config = dict(
    moe_layers=[0, 2, 4, 6, 8],
    routed_scale=1.0,
    lr_router=0.000254,
    init='uniform',
    learning_rate=0.00132,
    beta1=0.9,
    dataset='wikipedia_en',
)
Below are experts of layer 2 (counted from 0) of a mixture-of-experts language model. Rows are named router (the router's row for the expert), up (a neuron's input weights, with its number), down (a neuron's output weights, with its number) and show model dimensions 0-255. Each number is 128 + 32 x the weight over its row's rms, rounded and kept within 0 to 255. Numbers have three digits each.
Before each expert's rows: a language model's description of what the expert responds to; "gets" lists some tokens that make up at least twice as much of what it gets as of all text. This comes from a sample of Wikipedia text that the model never trained on. Tokens count by the router's weight.

# expert 21
Name syllables, decimal points. Inner syllables of names like Lebanon, Domingo, Halys, Ko, Mu, plus decimal points and semicolons in numeric tables.
gets: "ly", " an", " Mo", " ma", "man", "."
router:167188080064121115164160127122079159089115122041166161088098188089098080102200138164155101121065115108140078165130167150122081162128144097159149141127083127093073135086145142168132142125095140083087162140088173186153102155152162098104152161164135156187087110175172138145136125122137188165101138073111140129131096156163056155120132105126144204112116131122113126134151129118130174170144117143097127144181171164184076082074142098126124119117137138063112165141096123116179136141121190171123163159144133116183092102135116124133093069084144128137178086141133114147118103071154129107147161159133178133074171167116099099120151135111150140116169142158084089112121128160161204142136094153141085101125178094175121162133134161125150096145124172159089160158170153099086116198174133
up0:086135098145120095160089158196142132106197141192163088075118095125082143154147103156119122139128122144124134207106136105059067154052174166178142095108103098156096159118159162056149134129089104081079130147113131150108101126122142148105114166078124130119122123149098111133094089101146116139126129071118101071119130078140097126153153104087139137126129129130092075115140109154128121125099138140103132136163135103185142150107101154131124101126097115111146160078158163121136179088119155160096219170166117068077094155165148104140112087103149129129097105113118052130152144131093160169129142181166137158105125136119070075160118151135061199121077164137132148145141156146143136188174038134146214071152146155120133118089144152066089171165190120113109127125221100150157152139131125
down0:118159072151091113156118113087133133167157142130169069123077138147092121112151150117102121109086086123127096094175099084161159181128123131087094118108162113152137111187129085121124120131201153099168088102156117134078145144174181058068120095125103134115162144125167111096154106086110146100146105066127178122167091174167064097137134108113132169182183097106137143122181152121117082121111164116197143131194151134131120124115121124152124137139140111170129138212161141158151109089111071053155110177151085174122100124128165107134104114119151124128172096112106121069165112104148094108074098092132122133133096114128122129144152075086156152185191127160041127195097144038085105128064128114150180105171170145087167107093141177134170123167123110072118143111083110149160146140081158
up1:151053108109114127110155102119162130110150147107127108116145117137088109102100200107086072105140142127039165130168145136058135144116149105105054092133098103125141176120136154121185123183107157053090133154147104088139121091138154101117133080139092127130109122094035164125128123175082100134124134112092173097105075130128114146096106065078108139143155169112122169111103168100164155155114123115140152151184129092122129164121115112130136171096146105135165091052097145125114135103168110115119182119164113112165135145136156159130027222157156164132000112164058100153124170086167106139147130139131151138145140103121097141133120100162091117139142092186122160136077161138086125072140131131107146111086107073127143100132089120071095150108134123143097158160164164124111157126193085
down1:132167136117137093077146062134128138173168122125111132136179142044167145231134184122165171100150193178092122136110150098111098159154111155084159149146092129103228131142123153154078099135112136064124120138118146071092166080170143141104185122089119104150130148147124100094098128134106123180113129147094164142135172119128091152122182082113101101089108161102166158173144098169128126142153092122111126139051127117125094122117060121148114081099139129137123097131124139147148155121096116152140134124219105052144098128053159136128171106137220153139071063151148150143117130110100110112102178144099118051081107152087119145114140136093087148100086149077114093122168139101147090066129145106171140111156106135090123122087116098082203085146120098156171138103102099127148091100135120
up2:131136148078108145129115074155129138102118113075131124146131109179134100091117160131134061150106161066181089109135107161128070164162130193148089122138121118128177112143172144178170135126090163135103146174128077162096091142147113103101095116189089215121149109084065144147153143107156154126101133096103116163193137142175117178048123138072189104121128089146119103137154111135141119099120145176158102166071079141113158147123095140131112085128179083132074181154148107167130161129077085070111143092140077100146175087157123161107107122154161093167121208098155122149123169153195157141117151134171128103077091104101152113125149148080151152150161142113144134077111167101190166114180115143178154143167136135111107096146135091131143155105147152166112116207158168103118180120155219
down2:125096145123116131133129115145194116040159070147126152116114152108117169133040131129160071104084090105086116121128176142138083109140152162172100123121139124111122174142083151101179132141071117128127155199119095082069147113174158136133188144080107181116137115095083095110170107115118111104117076050114153137182123115165128136169113179070134115113136139162081117155108167144162174127155131145074135107098150141112103133118142123103176164145112073138128150160151169124167151155038145157116122154124202136171065131179148133121119125129125173131144133076148123156135158109096131139130118209086140076118083129090131138090184131133160119113156097181127098107104157163166123116160112111153147108165126169069142190155043112182154188116110073146069115123164152160062130101104088
up3:153072121111135106130098121237162162125091126148174164151160132136093074145086189123124143153095111114140135108195149117116127117140096126147108052128117134113140165148181142176168157170093166089136138091145161123130121142104137114156143107129135158164150116191059090145035150112157091112092155087071133173141184122167092143136073153154191153094110104119177197103110142143122116131111133147228155159029119119096116151112117128226096118213117142121116129124122143113124069111123140145089194069166105127143168107134136097133087135086161157168134164144100125208127126116111170154153151121139112173132158136171102080126126123099110131130155142118141167120153148148091137132132089095141157095121119125155149123116198158067093170107145155117140137134110180143154189159136084
down3:058195144070105144092144128061110116164139133139145109106147103134152160108132148115100118138118150121142145143133097090108219099120100113113145133136146122130095081132181152190112151199173152179165057139084124161147099092151066081144097134129122158115184057132146099172125120157125097112158111162165118105133122148100177113129159116107140154169096166071085139135070066135111156126155186129086116118055124199105069126117120132156178154155139160120153122126089137146136126116139092142196199151159118125143156145085176120133148103097161181151112078182081092096071100115084128149085156133109164157183135135080131120174127085179151141074152134142148142138098128095156083109162196127117120105081141109124137091035105156145126087127137146126148127098138116182191070097110133
up4:171169152179095123092080085074112094117142126175141102117084112152176132103164115090110169139163164098111093137097172179122094171170143147130214125054105132128111167128088156104179141079083085129095138095103114107072100134141172135088102106180124188086065110109096162102140153146138141175064175072111064163110112142121076115119070079143161069128145108109137067081130126139114161118099099171072146153157131178108158099112082145128122121150118120124121136142157103108102147116166141149163101155146108106130081194105134087096074067151151159166203098099128111140130136180172100184125132116124132147082123180123162177130098142166153170146123125104122137107147065128111110095137112163160077110194168150114125110115147074144136195184151161165097135095115132125111151099173164
down4:116091070138087155083141144078111143152148100120112136090148122106140105160109105159116125147113121142122095120127070087196122112117109123150110171159117114113125105110110119118114068061189079122102175137182102143141111093171164162167105129077136172150105107128152142113086150177171091077163105140115154097047157134149129184115121162136175124192152122145122143136136164091086133107197119153120135167141084022103117088101095134113124131132156123114101219152147072124123128102123156138120164141179130167152168134164155107063121125107076155113160130117172166082110119150110127141110157170148160133132207090167178113174106039071154078127140116168143141172043168094124144171141106104086101158081176127110090119127085127130116105144176147121141127161079108189169080151088118
up5:167146136078100156123141182138141115161060047148153101149194092127142154135147125188128177070142139080165155130106168141134123172115150132208079101070086160107081148139151137126143191136147133081114099095194110155145119136138099114138128127179149115121078101179095168126107116166130117095124159141116129000052136143163101138127115134096088149069079114119125102157192125132079094138138136126120120131137143082135157082111144132140096107126144151156149157094117136102193114165145113136040188119124139147111132084074152074101103135096114170133083110106158149217140072114120141126175170100119137151129109117139133109131122113118132105116112149098129190108096147181136198091158105167168166121125159094124180156119169149131075146138179146085131096084102080106160113107161099
down5:126130181113124154127099111119171121135105107155110163102142150089129152100143179122116127155093151159104129123092171108193142160148061210071112120108036135131141182153148094099048183127124108129096174105077153178177126119108147095091079113123115126132098141163167160121112118137110185102136108090173098173141170196070158122127141147121209193147140085170146150102131128080070151149194124134114188130117118123145125138181082103133133123158093123146107094117191121114124127102125128141100143100131076168196129168117135094167132095104151124151107145123152108150119067125114105152106154160091083179170149169073125142184124105107124128112151152126094115053130080149040144102089120136116091120108056112187149118129103187207142082145143129134153096145129135141090109183157156
up6:121136125148137000112085155121104128133122120099110137073094184146048157174190101140035159084119150112099071180157176142160066127133150132133107152122204117114153184137172148109157108138139136158150155099156098157115152173106135132071109100189129139127115105140140185112166150112145150106183124115168113082083048164086157124135157085109100108194137169113097102096147124105114102119148104072166093158118128120115147117122164103116127110137109122084168128106107150151183140167108157184110081103106147083169096136099120116128090091170189114166070097110113129145164156103138104049109104132086134155131117134120103049138130092113076152167149123186079128122143088152150128099161075066147130130132163134128108094109122079136103183141170124153135094162177114121152096134131093
down6:142084110119151137106082139087115096088119116122119137161134105169095169178145116106121174187108133130162156111136101118121125136116116149131161178130139173091084089139178129139133141192111128139121149161111124055157181129121168125135127136122113119122207099160118124134118143153105132178116154155164210150129150138071140126096102150140134176114120120228075097153145093154177178120151160165039169067126164125141167084128156149135166167131141095114084147136162082095083154107114074162093146117104106143137134128112107114210091102105099107184160142161090136164082174114127138150164172154171120141079131147103123092146079163185105135102140088151177076087170181141133174091159158150110076124123139154087136208151124115176144139068114156123087109218182068173115141111102146
up7:125129123129167120164120144105119172147097093159117061129126152109103135131152150076086114131090141178143115085118178136094159129105110196173140137111121143111149105079136122085145202151132107094114110145117104143149097157065133089069194088128120140135169066095123156096140152104140164116126125089191101134078225117128105168114067090112107149080128127087103152137159088086069137117121108098148134112145135121120181106138082149196142171147152138125169160108111142159101078153159151165085143172115107109110056093150121132108141162099124141133069106138084219158151116138130115175129130134235140116155220154083139083082162174066102137110173118124088179168121123142142143099131127106128108147066116120123155097170156128095084172105164149054115171191134115120154122168133121
down7:148168105074183112092139121110209110108170130144198125121075150111146117105097138112097146081114121117135175141108118103075134131151150136109091159108091105148133067104136144116177103188087150188158155079149094168097176150175166075108120058095138126172159129136138120165155139119119129175115135170175118131138158156182124126101085110158158113139177124175108130122080096128121097113176162089163120148075088134111115154044109135090177159129105172148192101088126107160133136131096129132096153173123131103149102101161080114120171181079106125176141150086112113129116078111084092146028139137135133123065116147120171080176133136141143143074163148150138116113134118161182123121121169091133135028157189116166122147118138061096161129102112204101169134108096116093084080142115175

# expert 9
Capital-initial word pieces. Pieces right after a capital-letter start such as K-ult, W-is, T-wo, plus line breaks, K, W, Y and work.
gets: "\n", " K", " W", "y", " T", " a"
router:172083140092156111147162188149122130130151125100079117154172126172102127109156080151171104136151140115166117121156122153139132022091098126152162120124182167115115115128172143173133096085146086092137107145126196135076113140129144110157106129142104162139124120172131089135159102134147131122127128162047075139193146118157164087129134095078195181165133154123127208112172145095096126072120096090095137089115146150137092086103145143097127045149101134167134187167106129092145150085126148118132087174107186115081116112110175099143114119086133071133119092102113185169107172114131077176176149132131136164111115155088121139129198102117160162156174110162154163152061150068112069167130161127161148122108182063163129094096100152156076131120096200174086121111164103124119167156113095
up0:110135120145164112191173092098089091121130138139112109143125116121100125087166136115129090146160100114082149116196192088150068114138101157142120085096123107178114088164209126100150169112101093105127086132081107166120070145135120143110116142151092140125120163130123146101134126195182117215101096160167149127126130156165138141155147106118120080168091130135088149144165099109154149085076111131158149112122075180095165135201095143097037122151070106072182184114090128144104138050117169106134169163126140116108140167137184024138102151122135137172155129122114133126122111108138120155141179163154102126120144141064182146120114125101092086189174057173086195132065112130075162136111094174152136149137136095118186112151138124160089180179122151125111108163132119135131127121185140
down0:168115151097105146063108158148140116105116097162169144084109104061158124130129104075169133086159124135116138165097142128175142158137145120089053132129160174161144102079124086130156142074110124161126124133131153125111146163114111103119164117106183140173123154145083159119116088113108128099081106092153136142179146130107101154109135166211102144178169116075076057121129063114147096099087174177171114166080131098111113128140086137132152018100198133202193079148121155101104147138057130071151153200144108102138100157157060136140114057121122101151152136143113196145114161132063125150110147134107151140146121125145092135096194125132142119113102196165076195140101095103103146178168138151126129151139120124130127144104145166086148155113093135109121093142205154178159148158131145
up1:160139160124170089124102161126128139144095134169148125092119168228096080116200082087114132108154132119091103121181110121130116116129143088161131165079087180128096135100145138124136113141106158103173159076183123151134106089052169119153169173077061186121144170145086136092116140164091105150147099185147165114069187088174137125103067101132132111119111084096110149115138095207166135106096171098155121093099120156172154112164102081153062069118113155121161129152158134128134114119112164095119111075159053133117117121149145128095220152089161094155126073121091109108116108163140129093136164136154108189115200096164136099090113134099079096144131127094103099152144138095120164133090131129051135114092090115128132067084108137160074156135116159140106113110129069156096149147188114
down1:125149103164099129053133111113184146131086139195157096133121140099089118143136134091127108148090113067160128119179130153160126076094116098150144147128161141154130116064176107173121134136102164107092163157092167107106146125155149142081195158090134120075145158108090077092128185113131209131118125115120124134138114122144164107155166136160115128115137104162119120168130129142150163122136175104128119154081217107141109089111150110140094142108110140142074173138095129104151093116112046034053114121157030194172116153171143122133161166151141122118117114104158128114097115156101102149107148115138147106132144109130140209182082139148123142184147111093088124148116078113070091157068143086117145122131122101101109116129051173152185093165128130153097084084096129180156179123097024
up2:054150088172058143139121086128126097114080117199151123110071113169103059192175121119127082103145097173144108137101165128147152203113119163130113077135136073148166130140140148077110154043117167144126138153107052099129138092123130116066095127103120195115165124086128149093102177126091131155062149143143093098115075198079175166178142144118107194123122106062163076149087157137129143128086135150146128125161093145110120081184058116154129120150106065121147193119112134116130138184180111102166125123138088091102054146156133065170113124155113109150120155108120160100135068145166117167163113160126046117100138127141162112151133156113139121119171164132092184146113117149109141129182149115123108124157130129105133129145108092105104148172153157097164142173134090171173108131166124
down2:127164158032133126111145116134143073113098109177154164174081107090209139144054086101130120130113120158188154167113167157083107122120149089129163121095095138128133126094143176096149085190165133133143079094152119115139091152152134118101123159142110111095147135127088121073187097130159145139166147212148145106119107146149088156109079125099141100165113152139170146150164090101106129103095099202127209159164131208134096143103126056114112086117182163109106098154178078166192121162187146082131134129157117065128077144113125136164166133086105143162126154120109125164067176161169146176162088133171119159070101173125134154108132116172099116098119163107127103153138132119137117099150132051109116163143102113114114133140152220123139179113147150087149144133100130115137155191094077
up3:130097184084133141123051157130135118155173110162127122102141093136135105096103080144103128100108145150102055080097155190087089143150104135147143109094134162117064152128187103106134126042131034136159119149072186122122074159083145123103135173122142104102127134165135108088105111129111142098145139146111123113176159129146158126056087085093078144158119139091111156151138163147133156152150097130095156117108105184147163081115081091132102084119130114097131195108162076097147130056119122098097126127140134118133141106059110076149107119138138100137154131113076094126125160156137155127163125141108064133102172077152066151115165118136154141164067099122171164137176151112152081213135143128169087163096153099130183035088158106131063161199128146153098150147153131160106120111194102
down3:138084106057163050129089172135093093108159147169136171108149144124125138160159158145122176161109066101114118139159062145136177130168104105160095114120093155108155142113126108110103163132210138070138195152146120105151148090120167152167120132145137096057089081156108119052136165159157200114187060112144134143144183148149105147135141114132112111132120159061100140099098119169112106116132141079101141099100137134100115127157137112067126092077058162144164131175121172101148162138142157162131152172169090130124136177130157166130107128166126150132104074114124194116127127162197129165047045155085111109149095082119114112133182130081129114167144116083126122118051119071130064144107111110127142142158103127077120112095034119132124101159159143097124129133100178142089094127136124
up4:147122128095105062105132069131085128157120105091083101115134117152096096169151111121130112126152140133154116159121083149124109138213107074098057145040141120117097129178174110173140145112119113099065126109034124207169165139144182095107121126165129116121115127105071160154111162074209128129089179077180086157086169153167157195106131113030116185154056150123138105141123128112106108137143176139100133099191136135115129118116117086150117126124140133135234126131097162118067094155131134163135136152119155136121133128116182140161119101126158098145159074102096089151108140094136187116100137097134150148160183128144106043142169159149147104154084125173093109128131165168102157153139045104125126121085124110106145125087163117117127142106102146150151180128164160100134125130164122
down4:145091088113173177157153120175127062093154141116097125131103156105074132127126156202107096131130159172176114137145136134132128140119134142118158053155093118165092102119172121202147073143101158087186068195128080138106141123089106072120085166078182155188088159148157093129126153171066140060124091134070146091117123087125107101165091106142148081084081149125144169137094112086157169159196131118134078159145136119155119059144171113113159175144095142158119121084141114079091147125135113088081151184101119131110127097120126186096121139135055135100081146117087138146091118123136187177194138135126098141146071136138078123156104157142105126129140086149154090200123080144131162103121159198129056068144090125144138143139149106162157135122134159140105174096087123131113122091107140
up5:096137080100077111164088109116179113133128080147091124106123105127125119136111098216096124170078125137110169108143107104126131164081104106096130129138139195166101092097180100123161127068110113116125115067159166181088091138113126125150204137073153136132121137167101150140133155108164150038168064100113140134165091180146107155087099141127086124107110154123172152119070120087144121153152089156134107184144127118111148109180130144158102154110138096164115155090094139133137125166122169143141149132088175112155206147123141090136140114102096140120067118116066092135131123134169122217071121192127076164140136167100106203084142114119198173101076174126107175116193115134118154164174134091089105115097135067163133146095092161114097155160182168104129086097154125178180120176156131
down5:099095092079118155118141147110140162099140187150138250143112133091136112125177168128084137144098118101137096158101102159194105048098132128182124110059122118134124113129117082148101094107151119120099089110190088139145163127169143159175088104099131140062144131165156163106150168087111138145123156068141147118082187094112129089129089186148075143134116133118161180095115077145124162166124071132163080107125180082093118149151152181097143125134094087153123063141112121128113146074071157136151127129168122165133118134092164149108148078173096175133086077139147110104162148135108125112109125153189128064101173078137148127133147068104135114125125088138126168107122058099122167145136133173081111163120128164129142100124114098124117092066069177166092166160077101151131078107081054
up6:211138103048121107131086132148233154146114122181119067116130132189111134146117140079130064112073108152097121116134117140137144132145155121111046125053111141127121144120142137160167165111083089108140105134112037107140155065116154117067107101093100131119108145118101108163128162124108081165080167157088107090153139177125160114119126110123216121113133175121110110130086139098140159094110107088133118159161096086095164132121089142129079082081115088134109164109103145147128087118161139123147134149174127149090096192087222112139120128110187132126132138171140129121139196045106107167100144139098081138174190115220143086172139132123149145087120147120099158159147123116133094139158124165097127125075172144045145096076109158126118166160152106142138172145134121149144158142132146
down6:140134175134099114108121136094220112132105094146130159095118104097147158121112113170128086143147096138092163069091119080230077104093129150129145198139111121151099154142142144150152095153164145131136138134099216095148165137132160141170089117121166117160073182118181094113119136127156145097139154097143134143154129133110138096125131225090067082096148175127167169199136085080185138144156083167141023098152122129128089123061156148086124130132163150091141135113116142119131168090166127096113141132081129129181096151149155165128116138139149161117100151140078144174126110089126141101147161139132112098118080134126093130067168172111186083086169110148169140169125121133119126149155087085112125124157165141157168175169163095172121143094099179141094094109052137202155123165078099
up7:183158101096101137070137085132121156129174109121173079136102117118066086115131208168137085130112172110154118088155113011096093115141114189081093108140115144140078155134141146143176146144086121165087156107121135171118080107149146133077124145063096136134149117171136179171136113112115074126130147091108144130099107157181088137152086141124187179191083134158127074075146139101066145117126135135147160183115154132041171148193089168121118109115136085170134147122139123175095127108089116084149120150090157129119130134082172117180116167129148117123141088138109144162140157109067137146170178108143177156134131081109109137140112185107159074074201155102163165143060116063110119144199146099087118186149163126145095146123120106124113108174154143103146109120096128134141177137154109
down7:133179077138120107138083112105119185125122062197101192146076135139108160161105111132183130078024192148116098147070131111143143115103094134158065124191137140164123136120130111118127137129146125174080135162133132097168116106133126178088131101141149120119124094199090140118123187150138084147145137135121102119111097083102100124148144097198102073176142149127128140179063088162109156129135108122095107109116167131112148081106073113125107114057129122116109072155132104149125177128163136182137153101127100146171140142130155139095192092107106061103078146135171172149139043138121170078093131117161134075187088108111124132115099104139125048144119117150139125157119160073164163076075133160086125161107147122156106139163108134082072186136088172170154158139134092131170073125130073

# expert 8
Word-initial prefixes, apostrophes. Word-opening pieces like re, con, dis, Ma, La, V, A starting a longer word, plus apostrophes in I'm and slashes in scores.
gets: " re", " con", " Ma", " In", "'", " Re"
router:139095098108043129141122193114189129177160111179042098156148159092109131106161148158086095123159143072157088192116099085098096088149143084129124159065184116131140131146138164123145124127145175130116151152152087141038115144058155121131127158128156127136087103129143157104081123102099130097125099094121081122184105148135058125139098148126166183135109209120122176114125116169137103086146103129117166137079148167123130148160112161105105114145200135107128120115135064136085135172163151169068186174126171132091108159106118134185174163091145158137155125140126190133126112072080089088130118128104138093109104125117095107104118124117103081206183158159136178115083142089110171107150108163172088070148144155094068076120176143140122118140148145142151115101132076120175184123113114
up2:130191115087083080138132117158145201150108086132156087110094127171102119114147178156178155065087065152159137105145173099104115122136101122124142096101154105116136168069158153131125118157112128119137136063100129132063147102076103214063119095120121173123160057103121144162146153156102077107110102167125046047113144120126126219144122115113170103161133125145212136168190141131112115072063131138157133148175054144116118131130084112118117130120110073105162146143143176117091120125064111183092155128134107127143137134180125166151169130125130114146156142122138132150130134180164113096154137101132133130185131089134086141130135102115137175185167109112127149110107176080122123165103112134139118140155135106094126101021090110034073114162170140113169151121137117146181141105141119
down2:109134171109083092085103126179139075147156140103150106150173086104128129149119195128125137134132143166117143123226176096084168095073130120118165131111112084140103145089148153104177146183112128136181079140138137128119149115133169145149102115118116136128158095162022118128169137150088166151110152105085142092124123129108145094110141026156189125184132119187149125128167121150151081129196107189129167164118152145156087160110138126149165183152086087143142201106061147168168093135127136123101159125113096073131185150095101146158205168128196106103189147151137129129113121067144162157122128111130130093118155155176158119152138104133136118090094101083140156137160145201135101145122159089095139101164174113093146096133122140129061151087120124115123134110113174078122134087220089
up3:163132126116151092182115163155108147096101083107147085073107070168123102073123116163073115142143123095144176128158151107159071125129088079083121096131145132141103106161112122118128138126055142147175091116111133119078123145131164162088068157119091107198132162165120067110131118116081125131078179164192128108182124064150111192175131100140158148090134116144207101172112100123096149112079160155157136143117103138042114129138111138138086038114166031201186130168126123165134140150158094132133145127131121153120127136145166119146104209204080180153073137140109138130142080131134166087121083119155152154138108146114137084114087140163107133158124123140154181125128133156080109142148135122115095163131116055113210124139159077126122138120140137082148168116074074144119137138097148
down3:083110123105144118152094145198113148144158097121169142153138122120141133094069098113168134122174090159131120129117185095192149136126143154135125091136145153131149118169076110105133074071088137197136101177166179115158143210119069098132127142096061105151144177118101129117171118073142129141068151136184094163131129134128142144117120166101071149070127086158144116096207149081129129055134201136195106168125093143148126133078122162122143125163151133137187167153134124110124155116209100147136127139147176173188114143115067129045115099158121117126108165155125112115108118146135173126085128155084167133186153157111095100087144116210106159163154157098170157149176071184087067132160185120157144083146135145135151127167129167175133134170131119138108149140102152149111140138117059
up4:100196175109067120150128062115139104128152106110158085090148149157119113133170129159169139157135105127143126102190162124116125086084131107149118103121113135150138085068171155142141140148066053127124138083084147129157088119105137142152137161096045161104114162152158182163106154121108129115100204133124092096097120156104157076084158100137159161166197143141096125132143133139108163149140187127172130229105130111160136113144069140126093124099130083150121108139116131140147130116076149165118144093131090144193182142086129061135167133115176095134135070162147112104121207113190070123103126147178129140150147160139123142178137168135159184083106071136123132152131184150075110155123153233127087149110129140126127125093169111163087140132110138085121118079104138165153140135154236
down4:160051107144145095136133127140161120122125146159202114144083187161155148158105122163184117107096100084100184173168162127152139126146114079141126077130139125096129070177077142127088079070118108122065126130076160127179100157138119103156094089070080124103118222155135101159118138111149146138130117131069093107070197137064139124170129101172091096135154186151090161078085113137144133200142155131188098048100111148190137141068110189104131119107133169180195096186117108108150143100091118155108154131112042110122116131140138103112144116111084136093174101160120135114135139139157125189099121150119131124151098146129146095117145166140153155147141110135091100079179131116074157111125122139140150121114140150184120101191083171145134076124130121110169170159107155092089129173082143
up5:144151117109140147148136166153078114177101114160146103103094131130151114050123099130113134113134111078115136129139137121076055095121145138162095123130140130179145160043161152135156117074125135095125105073137131119107101097121109126129139081135141169125100087131120170102188121115118133122106134074135166093146180083170150187187072094118079096085148152072121141130168157103065090092130113095112156152161098175144141145114089095178049054115088124152163130127128116179127120156131136078078167127099164116163116111133145112129162132131149105177141082152120068140176119121069163142180150115155065136155137077191173125142072110120108069136162134136096188100116145135149156059155106106135147141141255086115127116094182129140113148112204165082111122133163128129195123161140147
down5:090195129133155149180122088152098121129142172186135151106065077126103087125110116082093096136167086114093154109179144119187089049149114096121141110131137153125195148098139044124114135046128171133121169128066156140167109121119168154144083103147178084107130138133175092194131117115132085106128073159144097149101178159100113135108144129168108176182147156141134085098101111143140115119121187134182121136123069110110102147102153159162065118125089147172097172108092100169153170089132093139043145114145153166129093117134113131215157126192134135104118102103131121134151093127117162150143102097149195109124114113108055123137172152090154162113205119111120159093091157130155088159150042159101098183108109129092096131148070116180139155128121160129159130150106154151120101109176129
up6:141138176174170046119103117070114055141089128122161073145163097191107152091118161131125108145155178109096100144111131163125123099167101097115074074065143139082154150139140114090112134104111059166087097119134082218108166104124148143159123128148108104153130159136148157100118111170074128194085177082151155135088137172180124142128103070135139129137159121114125116143157098128144141159122138101166170126078135120105128131165042138081147105094199134100169147138152103155150084096121193108124170150080083138124120158117222120088119111121175139223141129073130135134173090129124134074097140139117115149181136120116122119157134145123145063143094121170117175100167154130081154120162189133178143143110146112123137111114199150127136131187122136157155153193146149094120100129201129
down6:130121058157131165060111091127151123091146114138157137169073091141137138110078117146108137120127156117128118144126125134075110134154128115038117138153116133133164141129186093120093159170156171120080145152148102171134108122151076101128111157127110165122137119126084116119054139110157077151172143169130113188105097087122114114153185144072059107148183116128205128147139187130156143158123154104125151144158141153136167029166206160126161089106157173135148193136169163096184177123113165127118199120110091090130099119164130183102131180201085110119106163118104125070139123105143126158107133117100123136120110152101112124126091114090110092109109166179130166158199104144141148087159157118086146098106142049141090115190131076070139094127168085056119136105115150114130153125052162
up7:117163089146090127127105120100165109178038135119099083113113110139130133126123127145073047116157173100129116120114178119111039161169138153125148146136140118173093112154107122117167150103083164126154124155075126163185171131116115140113188144140163097116154048120076134080151129103202123139133152117126128105038114121114089135091123096098169162207102126109115095109157079135120085122102135125134147162096105070081175161135064131162147116124143127095099147094145118148123105182155196121104177147120098085125176151130142098128170142131170108126174076169125142100143171152130164074119139146133116108098148156132127145136086156184124134122062162092091147119139137134138157121128137101199099099119067169111130129137125095124136143118172175047164175101104148240199123144134186
down7:143195098140168128119117105062150146091178117135163084149079121090131135100116104130153114139124110108082122126127141097111093128109108108158101142106093116104069125184132152187183095141138110101155153104203114134091116084156085075073194126178114111109129160143128132127090099150155016183123086112126130127080128104128127086105090049121134057154121101135101128184171149141139098106124123080103119198085116125136138108107155202142113145056082112129079113138164152128100165101142126128154125130123070111110089113160180150099103103112128141153179100123152118094150124135159135129110218132079137166141102093109069122135101131118075120145172165117072105125136184137127149118140146117138135164078160055063129049126124162124080128077111137162095148108093095129127175072057130
up8:174110140099083099125153120107155166107128098143184130099132125152073085058134139083155047160120138127196148098178120119154138120179096122097120142057132146132100190085164145098153148159090106112149117089072148108139088187103156139104089119153125122162147149150109153141080193119110124101072119143152169107123146110127101218084137126075147135182110115125133094117078113150137161162122174121153164178146080125170108144132058131156129106175146094140143161097093120140104119072042150096154177108132098084133156069068183139098156161163155132101116178090070089084145127159119138138073152145125138166140174169145085109120156138207146109162132130084113152163099133172107117133150090062135127130161145161105096119123087159110180146162151076187112088084120169154132141084148111
down8:144106107130092083094097177123124120164169132176174105154091181166102110098147110116155132132185152085126074145154104113148147122140150106065136163101078115170117141128118153119192145113136079119103100095157079153156154164114117133094069204126156102136178143129068139067090188143106169106084176103092141118147136137151090160089095125168112131154149070092158165067127070122155088031115173163143132140166124081075190103116152064139109186115161126160120153089125120174105151156039140166080095138121079104135115089145141129121139098163164096143089103151142117157121130139157177123082084139153152127128121104129104118119154132134064149155107134141187068141127126144115172098200144100077171130130171111175156108097161143196168144130145146165085105105174098170126133119177120
up9:138125116124159136086113083150107124142131106098121125119093162143123031150129157093124119087160157136150091137120157077095124130155160178125092097110099127150125054184188140123167160118094076072102155080122177151103134118162151129121128110164141177196133116115133158161111179128173065136059160154179151152088129140185081156175127068077096162064155141146124088131166154094080101136064148140190091175164130097143123146159098082125130075106119124120118115130145098209070150153153150084038175094119124078125143123082163106087090116165128171136085104085103079134199163069126167122161110118110110167094152126164132110159096165137114118086156075072131148098114135117172109115174124113174103133180119137144147158160115119083123161127165124132181126155148114146162099153133162
down9:129116122153135099036118113119155186116100139120119141097115106095088117132140168140125131086128072116174158128168125102053115192135146149110180189163143067166168153136128132206068171130137185130123137109139136084112099151148129190143168124112091125085121083151136130115137132086196195104187190148126125141152121162062159130156178146198120118142100114128141165157116164069077175163116118117106151100148174139062074138135121086142136135174150129102226127110142170130081114182128154136145175163102106085180116107113151120122148110117131143109100114185107059163126080108164170091122056091171154112114181134139189090133127144179162115135115111128120171136100109157152182113087110069092178133096087118115121111091144135116106098118129123118158153198114169133129126168109131